Experts of a small language model.
Experts: 32 experts in each of 6 layers, 96 SwiGLU neurons an expert, 1 pick a token, a softmax router, a shared expert of 256 neurons.
Below are experts of layer 4 (counted from 0) of a mixture-of-experts language model. Rows are named down (a neuron's output weights, with its number) and show model dimensions 96-191. Each number is 200 + 20 x the weight over its row's rms, rounded and kept within 0 to 999.
Before each expert's rows: a language model's description of what the expert responds to. This comes from a sample of Wikipedia text that the model never trained on.

# expert 20
Description: Line breaks after sentences or headings, usually before a section heading or new paragraph, plus designed, used, destroyed.
down0,224,221,199,208,236,207,188,195,207,212,233,202,231,238,187,201,187,203,191,194,200,203,206,232,211,197,211,178,158,215,209,162,197,195,216,202,213,221,214,211,196,187,180,203,211,192,222,216,184,221,219,236,190,190,206,201,218,206,209,222,221,161,203,182,176,204,231,197,214,187,207,236,232,219,204,197,194,231,178,174,246,215,205,194,171,198,182,207,201,185,167,169,195,210,231,200
down1,202,168,230,186,201,194,179,176,207,219,167,204,191,199,234,193,180,212,207,211,187,185,196,195,189,200,233,178,245,207,177,187,229,229,194,201,189,216,243,200,215,216,209,171,190,176,198,177,185,224,221,193,192,213,182,191,189,192,234,203,164,214,204,177,221,208,136,231,189,175,204,240,181,194,198,201,198,221,227,202,204,198,197,197,228,235,218,200,231,206,203,219,171,227,168,191

# expert 13
Description: Word-internal and final pieces of split words like ens, ons, is, os, ers, as in dispensary, deconsecrated, entails.
down0,187,203,205,205,184,178,190,219,192,199,205,203,229,208,212,185,206,176,229,171,171,194,214,207,212,178,201,226,210,221,193,179,167,200,185,207,213,172,244,219,183,186,227,215,183,227,199,161,193,220,224,163,186,198,199,169,202,212,204,186,205,154,187,195,189,173,230,160,205,210,159,199,208,199,174,194,235,169,199,166,218,222,212,202,185,186,215,210,193,191,187,204,202,234,178,235
down1,211,220,181,195,210,213,222,210,208,193,213,210,193,196,171,215,195,202,189,207,183,218,210,179,181,184,148,170,193,184,212,198,179,203,228,205,200,217,187,186,165,179,203,190,169,214,170,194,195,192,168,202,161,190,188,169,198,151,224,213,208,202,184,200,213,201,189,188,198,178,207,200,195,170,221,197,233,153,212,191,206,219,199,215,197,227,211,198,202,219,191,183,180,183,191,180

# expert 10
Description: First words of == section headings == in biographies and articles, such as Personal, Early, Career, History, Awards, See also.
down0,215,235,229,208,200,213,205,199,226,215,217,195,190,220,186,217,219,211,212,211,149,192,190,235,178,233,196,207,177,198,210,190,169,196,187,192,217,153,187,193,153,210,225,179,155,210,206,164,218,227,210,182,180,171,142,191,200,191,162,233,164,181,192,187,189,205,195,226,197,207,195,203,176,228,202,190,205,188,182,227,201,183,194,165,228,177,196,192,213,220,243,204,215,223,189,199
down1,224,195,183,199,181,216,241,206,225,201,224,196,188,199,238,237,156,169,191,227,171,233,204,205,210,171,219,217,207,202,240,189,190,186,196,242,205,173,174,211,213,198,235,167,194,184,187,171,181,205,230,175,210,185,217,206,163,170,224,182,205,202,237,208,185,196,177,198,178,143,245,186,179,214,192,230,201,196,194,212,190,186,225,211,176,216,197,177,177,196,199,183,217,226,209,211

# expert 30
Description: While, when, after at clause starts, living in census population counts, and digits after decimal points in measurements or coordinates.
down0,196,210,208,206,182,197,217,187,199,183,182,168,170,247,180,222,197,205,192,179,196,177,182,169,197,166,196,230,193,220,212,189,148,206,183,218,166,198,171,214,207,217,204,213,181,233,185,197,191,186,176,193,184,170,205,209,199,232,201,177,195,192,195,209,198,203,227,196,208,174,201,192,169,193,189,218,205,217,193,209,203,180,226,215,211,195,208,191,216,156,218,199,193,227,185,220
down1,235,209,208,204,222,199,196,198,173,188,193,181,205,173,226,180,200,193,206,145,205,221,212,256,194,186,181,230,221,205,167,176,213,212,174,189,174,170,245,240,176,194,208,153,201,203,189,183,198,232,203,207,222,225,196,192,194,199,199,203,182,208,173,212,168,192,203,189,233,227,217,235,245,155,185,192,204,225,204,228,226,196,187,208,209,189,253,203,212,155,209,200,199,235,233,184

# expert 3
Description: Word pieces right after a capital initial in names and titles (P-ric-ed, F-n-atic, Skáldsk-ap-armál), plus digits in scores and dates.
down0,206,178,215,202,208,187,202,207,199,188,178,153,181,183,150,215,187,226,162,193,194,195,215,215,185,191,210,239,192,164,176,201,224,209,194,234,191,210,194,172,190,240,176,189,206,193,153,201,181,206,174,148,215,203,187,179,231,212,203,200,213,216,239,210,218,200,196,186,205,207,205,186,188,198,211,196,181,207,161,186,226,209,246,200,234,214,220,233,217,196,199,171,207,170,205,197
down1,192,209,230,225,191,224,196,214,213,231,180,185,198,196,217,203,149,210,196,191,216,189,162,204,194,171,197,180,189,199,179,223,213,211,197,188,240,186,195,182,216,205,247,211,205,191,203,190,181,179,205,177,194,211,205,166,211,189,182,216,190,205,203,199,172,222,207,184,202,191,222,232,200,207,239,180,206,218,191,253,224,190,194,207,222,197,217,169,189,196,227,211,191,183,168,208

# expert 27
Description: Commas in running text and dates, including those fused with quotes or brackets, before and, which, but or a place name.
down8,205,194,194,222,184,193,187,209,179,186,146,212,194,170,169,203,169,218,192,218,184,197,221,230,172,190,213,207,208,224,198,209,233,182,216,200,166,206,225,205,181,206,233,214,229,201,218,182,216,206,184,198,223,187,244,188,144,191,218,193,196,199,209,205,233,208,198,245,170,254,184,189,244,190,216,200,190,190,197,196,176,207,188,158,183,209,232,191,201,219,173,215,228,205,184,142
down9,183,225,190,201,167,197,228,211,169,220,205,187,213,170,181,196,207,206,213,196,176,174,187,213,200,209,183,195,180,172,210,209,200,173,224,193,199,175,201,248,225,187,189,234,217,168,219,220,214,205,177,213,157,218,182,208,187,187,146,183,215,197,216,195,228,229,174,192,200,191,204,225,236,206,196,222,157,213,175,217,175,195,206,212,211,211,187,196,173,212,214,207,211,203,179,210

# expert 9
Description: Mostly to before verbs, would, is, I in quoted or first-person text, plus fragments of CJK characters and foreign names.
down8,189,195,244,203,185,212,204,225,199,204,193,172,215,195,201,210,229,198,190,188,237,194,195,196,225,182,209,189,198,202,198,190,187,205,231,177,199,195,212,179,221,169,180,166,225,207,182,197,202,197,197,192,235,266,213,208,213,190,238,220,186,217,207,232,214,220,177,190,199,185,177,184,230,192,199,216,190,238,206,192,188,236,218,194,192,199,204,239,193,218,212,239,185,202,214,200
down9,182,221,193,167,200,229,201,192,200,202,200,197,167,204,194,210,186,185,194,194,200,186,183,185,220,226,187,137,204,163,220,209,170,223,206,210,237,221,199,182,226,188,178,169,177,159,204,163,201,198,165,216,187,185,203,221,193,197,201,181,243,227,208,203,188,201,209,229,159,174,201,209,214,186,218,205,188,172,195,209,207,208,240,180,203,165,168,235,177,187,193,219,199,192,182,218

# expert 28
Description: Particles and prepositions before measurements or complements, such as up to 56 m, the opening parenthesis of unit conversions, well, number, set, from.
down0,183,212,199,199,223,149,188,185,211,237,206,230,210,234,223,157,220,173,203,208,183,189,173,218,200,246,209,201,228,207,195,226,222,178,192,161,228,189,239,182,220,191,241,202,195,191,214,165,193,223,200,224,212,202,186,229,193,198,184,202,192,213,202,220,177,186,193,202,232,201,203,245,157,193,199,192,188,188,212,241,250,214,211,204,224,182,217,202,187,224,166,179,211,177,220,154
down1,225,206,220,180,218,190,185,210,206,187,137,232,177,177,170,189,200,211,196,228,202,143,240,190,191,189,172,206,193,204,196,212,196,181,187,215,220,177,206,183,168,234,215,167,187,189,182,206,168,184,201,213,185,231,190,207,201,181,205,236,228,169,186,153,187,228,242,173,174,194,221,200,215,191,232,189,229,206,202,184,175,211,217,159,224,243,165,197,180,228,166,238,217,185,166,214

# expert 17
Description: The articles a and the after at, in or on, as in at a rally, at a hospital, plus own, total, overall.
down0,208,192,186,203,173,208,196,170,212,162,217,219,220,196,190,196,194,206,220,232,207,164,209,222,235,200,220,215,188,215,225,214,243,162,224,212,195,169,211,213,193,196,200,200,211,199,199,185,196,205,206,188,210,191,210,205,193,248,210,196,178,206,204,222,245,197,176,164,174,192,208,182,219,220,158,173,202,194,167,157,199,194,194,198,186,213,219,183,214,179,198,216,204,202,204,181
down1,200,198,206,172,202,206,203,189,182,208,221,203,178,178,192,222,187,198,200,209,210,210,211,215,201,206,235,213,175,211,230,220,191,212,159,228,193,217,207,210,213,190,188,169,219,210,208,200,162,219,235,208,198,191,167,199,173,219,198,211,208,194,173,202,184,201,197,190,221,230,182,210,205,201,241,198,213,190,174,180,197,227,209,198,230,203,151,200,211,216,221,199,193,216,201,199

# expert 24
Description: The after she was or he was in biographies, ordinals like first, third, fourth, and leading digits of numbers and table cells.
down0,176,199,208,232,166,216,226,175,205,192,220,187,228,239,220,164,217,230,226,182,212,223,196,210,209,176,182,172,223,185,160,212,180,206,178,240,227,191,208,200,199,168,212,231,193,221,206,217,178,201,176,175,196,193,210,177,180,177,208,171,189,209,210,197,222,197,222,190,190,224,194,190,196,221,187,215,167,176,207,208,191,159,219,204,165,194,217,171,222,183,170,218,205,193,184,180
down1,170,184,210,181,203,211,218,171,215,204,222,225,186,180,211,211,214,256,175,202,182,212,240,206,210,204,193,191,192,219,186,213,206,197,191,210,173,236,214,216,194,206,217,204,202,205,197,212,179,235,196,202,166,196,194,221,195,202,220,191,136,183,225,164,221,196,195,228,214,200,176,210,209,202,229,180,223,208,253,219,203,230,208,202,194,230,219,216,224,221,197,196,185,251,192,191

# expert 11
Description: Opening quote marks after said, writing, or a colon, plus clause starters like that, who and what in reported speech.
down0,228,201,207,182,159,178,181,195,189,209,200,218,165,191,214,215,160,201,218,203,194,239,190,202,215,186,195,185,224,197,189,206,193,165,222,203,200,212,187,197,201,204,217,180,186,211,171,255,219,220,190,182,190,189,173,220,208,209,205,203,209,195,191,218,183,208,197,186,174,199,182,199,214,186,173,174,213,230,205,183,161,166,232,211,149,206,205,241,200,193,162,221,215,174,194,190
down1,206,193,204,189,208,220,196,220,165,187,227,176,185,219,170,193,201,212,225,199,192,202,213,213,193,169,226,206,194,229,197,165,178,194,185,182,168,188,227,185,209,199,218,193,234,236,225,210,204,216,206,190,220,255,189,160,221,229,175,215,191,208,183,196,195,204,203,207,215,197,168,219,167,195,210,175,181,177,204,208,185,201,192,195,190,208,209,215,221,234,164,182,191,212,218,193

# expert 7
Description: Pipes in football standings tables between D and L, mid-name word pieces like ust, ed, and clause-opening words such as but, If, Although.
down0,217,247,226,200,216,197,200,222,209,200,150,227,222,176,228,185,197,196,205,192,198,217,179,207,186,199,180,199,236,193,230,180,194,216,179,213,169,196,186,215,223,210,222,213,179,208,202,216,157,216,198,217,234,222,213,181,230,179,191,196,180,194,198,162,208,221,197,216,190,182,172,172,210,239,181,203,205,191,189,197,213,209,221,196,178,244,240,209,206,165,228,210,204,194,197,180
down1,196,173,161,186,194,193,186,217,218,197,184,176,210,220,198,220,207,208,204,219,161,232,202,208,216,190,196,208,180,191,190,172,197,228,228,231,161,198,187,215,172,233,179,202,201,157,193,212,201,193,214,168,215,227,210,159,169,173,196,205,189,195,189,199,202,194,203,171,212,148,218,213,203,225,201,194,187,184,223,212,217,220,195,180,195,232,193,197,197,207,192,177,207,210,184,180

# expert 15
Description: War after World in World War I/II, agent by after passives (owned by, published by), River, Battle, and &.
down0,195,165,140,195,174,182,198,187,169,202,207,182,245,211,178,203,221,202,143,209,220,208,184,214,205,193,200,188,188,162,180,207,222,189,209,238,183,189,165,249,203,173,193,198,202,198,201,230,204,205,176,191,183,222,218,170,217,176,211,213,198,204,166,226,190,196,221,198,200,181,192,241,218,218,220,197,206,155,196,196,206,157,182,216,197,181,230,171,195,162,189,190,164,214,204,189
down1,195,170,181,225,189,247,145,208,176,183,221,198,198,183,191,211,203,217,225,199,195,146,196,245,182,189,233,197,233,205,192,201,175,222,216,196,179,196,211,208,192,212,208,234,168,197,195,198,190,183,190,220,179,246,180,157,186,203,218,204,178,202,205,186,162,191,211,226,209,186,193,201,228,154,167,194,194,194,191,218,172,200,190,187,200,197,188,226,207,188,217,218,212,170,167,183

# expert 16
Description: Coordinating and list-linking words after commas or such/well, such as and, as, including, like, or, and pronouns he, she.
down8,187,205,214,207,193,165,211,178,189,172,186,216,184,168,226,226,193,176,241,196,205,205,223,207,250,200,207,228,219,201,142,186,194,218,181,174,234,200,185,182,193,207,185,177,195,192,171,203,218,193,210,161,223,195,197,159,206,244,188,189,211,230,171,186,184,196,226,194,210,149,188,208,145,202,208,212,201,172,195,216,210,167,211,174,198,166,229,208,168,176,184,211,173,176,230,189
down9,226,210,207,183,199,206,167,200,199,178,195,187,180,211,205,171,212,190,220,172,203,205,222,224,236,197,200,180,208,153,171,214,211,200,187,217,214,187,175,215,188,199,219,177,193,190,211,197,220,199,189,215,215,192,167,191,155,200,206,192,192,226,206,167,193,235,207,184,202,150,241,213,200,220,184,184,193,223,210,208,200,193,173,183,181,203,239,185,232,217,199,161,215,173,194,191

# expert 14
Description: Word-final pieces like y, ay, id, ry inside foreign names (Kenyatta, Onyewu), plus nouns time, way, death after the or his.
down0,209,217,203,193,188,210,204,186,208,206,212,181,221,214,200,209,181,205,145,189,213,190,211,210,172,199,188,188,210,213,210,221,165,194,178,201,164,189,201,188,193,203,199,235,250,180,204,185,196,204,208,201,212,211,209,219,199,201,208,233,227,189,201,231,207,182,213,194,203,201,198,202,196,265,210,228,192,166,197,219,189,198,220,166,221,212,210,205,160,194,183,198,183,185,192,194
down1,230,185,194,190,189,152,178,186,201,214,191,223,250,201,174,181,200,188,193,196,202,207,170,219,187,211,194,190,209,195,222,196,224,196,169,220,179,195,225,213,209,200,235,208,204,201,213,194,201,184,186,215,208,204,197,177,196,186,209,217,183,211,215,192,192,201,222,192,189,218,183,226,179,196,229,198,162,196,227,240,190,179,197,169,182,195,213,214,191,181,157,180,226,181,210,189

# expert 23
Description: Periods ending a sentence, often after a noun like season, year or county, including )." and ". variants.
down8,173,210,203,205,197,214,212,219,238,208,180,184,170,194,205,234,179,217,215,200,209,188,229,203,182,235,196,189,200,186,169,220,175,197,222,194,212,169,212,210,216,203,200,191,176,184,211,200,201,210,205,181,205,221,168,188,198,209,207,206,223,208,182,209,198,206,202,201,211,189,176,175,228,155,171,195,169,232,215,227,195,201,196,188,187,190,236,204,183,167,179,224,176,229,197,218
down9,196,189,173,193,206,191,197,220,222,227,202,205,207,194,222,210,203,205,231,207,186,208,199,225,191,206,194,203,187,172,219,235,215,222,183,192,180,202,171,225,217,192,222,219,178,187,192,208,203,218,211,202,182,233,191,189,180,180,207,225,192,208,229,195,178,200,158,212,210,225,245,244,206,209,186,230,186,227,218,197,182,182,182,218,190,190,200,165,191,224,267,209,174,213,207,230

# expert 22
Description: Table pipes and separator rows, heading markers == and ===, and words like the, known, originally, sometimes before descriptive phrases.
down22,188,222,160,212,200,212,186,210,233,212,217,214,196,190,200,198,188,201,222,181,233,204,196,145,205,206,238,193,189,209,205,198,225,205,237,178,223,202,215,205,192,237,201,238,197,180,230,185,176,200,194,186,200,194,207,203,183,212,197,191,203,267,201,207,191,249,224,192,237,179,238,207,154,210,245,212,209,183,210,181,199,206,178,181,255,243,209,183,196,221,237,152,191,179,210,177
down23,207,226,201,218,196,213,218,185,208,175,192,205,227,211,212,220,208,191,182,229,206,184,204,170,201,210,251,206,191,201,163,242,163,168,219,184,194,193,179,188,187,197,195,197,190,175,200,227,213,235,187,205,201,210,204,215,204,212,197,212,233,189,203,191,183,204,199,223,202,148,187,207,208,227,225,209,200,201,210,204,179,211,229,214,215,185,206,191,223,210,208,220,191,172,193,204

# expert 2
Description: Digits, mostly zeros, partway through multi-digit quantities, counts and money, such as 700 rupees and $341,000, plus million and billion.
down0,199,200,188,195,148,175,212,202,209,214,203,197,193,203,154,190,188,226,213,228,206,177,187,194,215,171,174,190,192,184,222,205,204,190,191,210,243,201,233,204,189,223,222,194,216,220,185,209,188,201,184,216,205,231,228,234,189,221,211,182,213,234,191,210,182,208,190,239,176,204,182,225,213,168,220,224,185,206,202,191,177,219,190,193,205,162,220,181,210,208,230,196,154,252,209,199
down1,194,157,180,222,207,223,231,173,228,203,248,166,207,192,206,238,172,217,192,223,185,232,202,188,212,192,218,199,198,222,192,207,203,191,173,205,175,181,176,210,181,165,214,214,195,206,178,209,191,203,209,178,190,217,203,198,212,177,180,190,199,179,214,231,186,223,192,219,202,217,182,220,208,205,212,220,194,239,223,229,220,231,230,231,180,177,206,173,199,213,200,197,239,202,183,210

# expert 4
Description: Line breaks and field names in infobox and taxobox lists, such as Coordinates, Location, Kingdom, Phylum, Spouse, Occupation.
down0,225,216,181,213,214,206,199,204,240,192,197,217,197,161,212,190,217,185,225,217,170,212,193,211,195,212,204,222,198,201,216,219,227,173,190,178,195,206,195,205,196,211,190,215,235,191,196,196,179,185,192,184,205,202,201,198,185,209,202,160,206,213,202,198,212,192,216,193,199,212,225,217,199,188,195,168,183,174,212,186,218,209,218,197,209,179,214,201,191,188,194,193,202,208,197,219
down1,168,205,182,201,163,194,242,218,182,178,207,206,190,179,188,172,173,194,156,175,202,207,180,188,212,173,177,157,183,204,210,193,224,180,189,197,209,148,183,222,189,213,188,200,220,205,175,216,211,212,211,207,225,188,175,212,196,219,172,232,219,202,202,179,217,208,220,258,192,186,181,222,210,215,186,200,166,183,177,213,214,231,217,218,186,207,216,204,183,171,181,229,201,225,212,208

# expert 6
Description: Prepositions and pipes in sports careers and results, such as debut for, draw at home to, Top, Premier, representing, matches.
down8,213,190,204,160,201,225,189,192,191,192,207,184,207,203,202,169,208,203,179,159,215,180,207,173,171,214,188,186,198,203,230,209,180,225,163,235,216,189,191,203,199,172,208,174,203,205,186,212,195,214,213,221,188,207,207,178,202,213,214,173,182,215,196,206,195,223,166,173,248,225,215,232,208,235,194,192,174,195,222,230,197,183,237,210,258,164,207,223,177,202,182,173,187,192,211,213
down9,239,205,182,231,204,176,175,210,234,220,205,198,192,198,189,206,205,208,228,185,185,199,231,198,240,187,185,171,166,173,211,207,173,215,181,170,185,183,195,200,212,213,180,169,233,202,166,212,180,196,234,201,180,234,221,211,203,186,202,175,213,190,238,208,212,190,197,170,208,221,210,218,240,180,206,188,165,221,176,198,168,230,197,205,233,249,212,200,232,226,203,219,184,181,207,196

# expert 5
Description: Opening == of section headings after a line break, the piece ult in adult or consult, and largest, similar, best, year.
down0,194,244,184,188,227,181,219,215,209,191,221,227,184,186,206,173,182,203,206,212,163,200,184,213,177,206,205,197,199,185,158,218,195,194,183,235,212,236,239,185,192,190,223,206,214,209,211,209,195,187,194,204,193,187,196,205,196,193,189,195,191,188,194,221,220,197,187,213,137,184,184,209,172,187,203,213,216,195,232,244,178,165,212,179,249,186,164,216,227,204,196,222,175,177,237,222
down1,204,189,206,206,186,224,196,244,223,176,212,215,227,200,188,175,192,224,202,198,215,219,217,197,197,177,191,172,199,204,183,185,188,148,198,167,179,225,186,199,196,170,193,205,224,179,182,230,195,187,207,183,205,198,197,209,186,175,177,167,203,196,201,199,186,210,212,222,216,215,197,175,185,209,216,199,206,193,149,217,188,183,216,185,198,207,233,221,178,189,220,249,203,218,206,196

# expert 29
Description: Apostrophes in possessive 's after nouns like Party, school, dictator, park, plus of and in after nouns.
down0,193,178,233,174,169,249,164,199,213,207,201,196,228,205,186,207,207,203,172,178,187,201,155,242,220,206,197,210,216,194,205,201,207,208,220,193,233,181,205,217,191,182,194,210,242,217,186,191,207,210,214,196,203,233,191,213,198,192,205,233,206,229,190,208,205,163,206,233,232,200,200,201,200,185,195,203,192,192,178,226,218,219,217,207,213,194,225,175,208,218,184,186,195,154,186,188
down1,230,183,206,234,221,220,204,236,236,198,177,174,193,190,187,189,209,194,193,194,175,198,182,208,197,220,188,203,212,228,236,175,212,202,193,153,184,179,219,213,185,207,218,222,231,195,167,189,238,176,205,207,230,204,211,218,190,166,232,220,196,199,205,218,185,230,204,162,197,208,214,205,225,194,210,177,195,193,225,220,209,178,227,214,214,194,236,191,215,194,216,216,166,208,197,197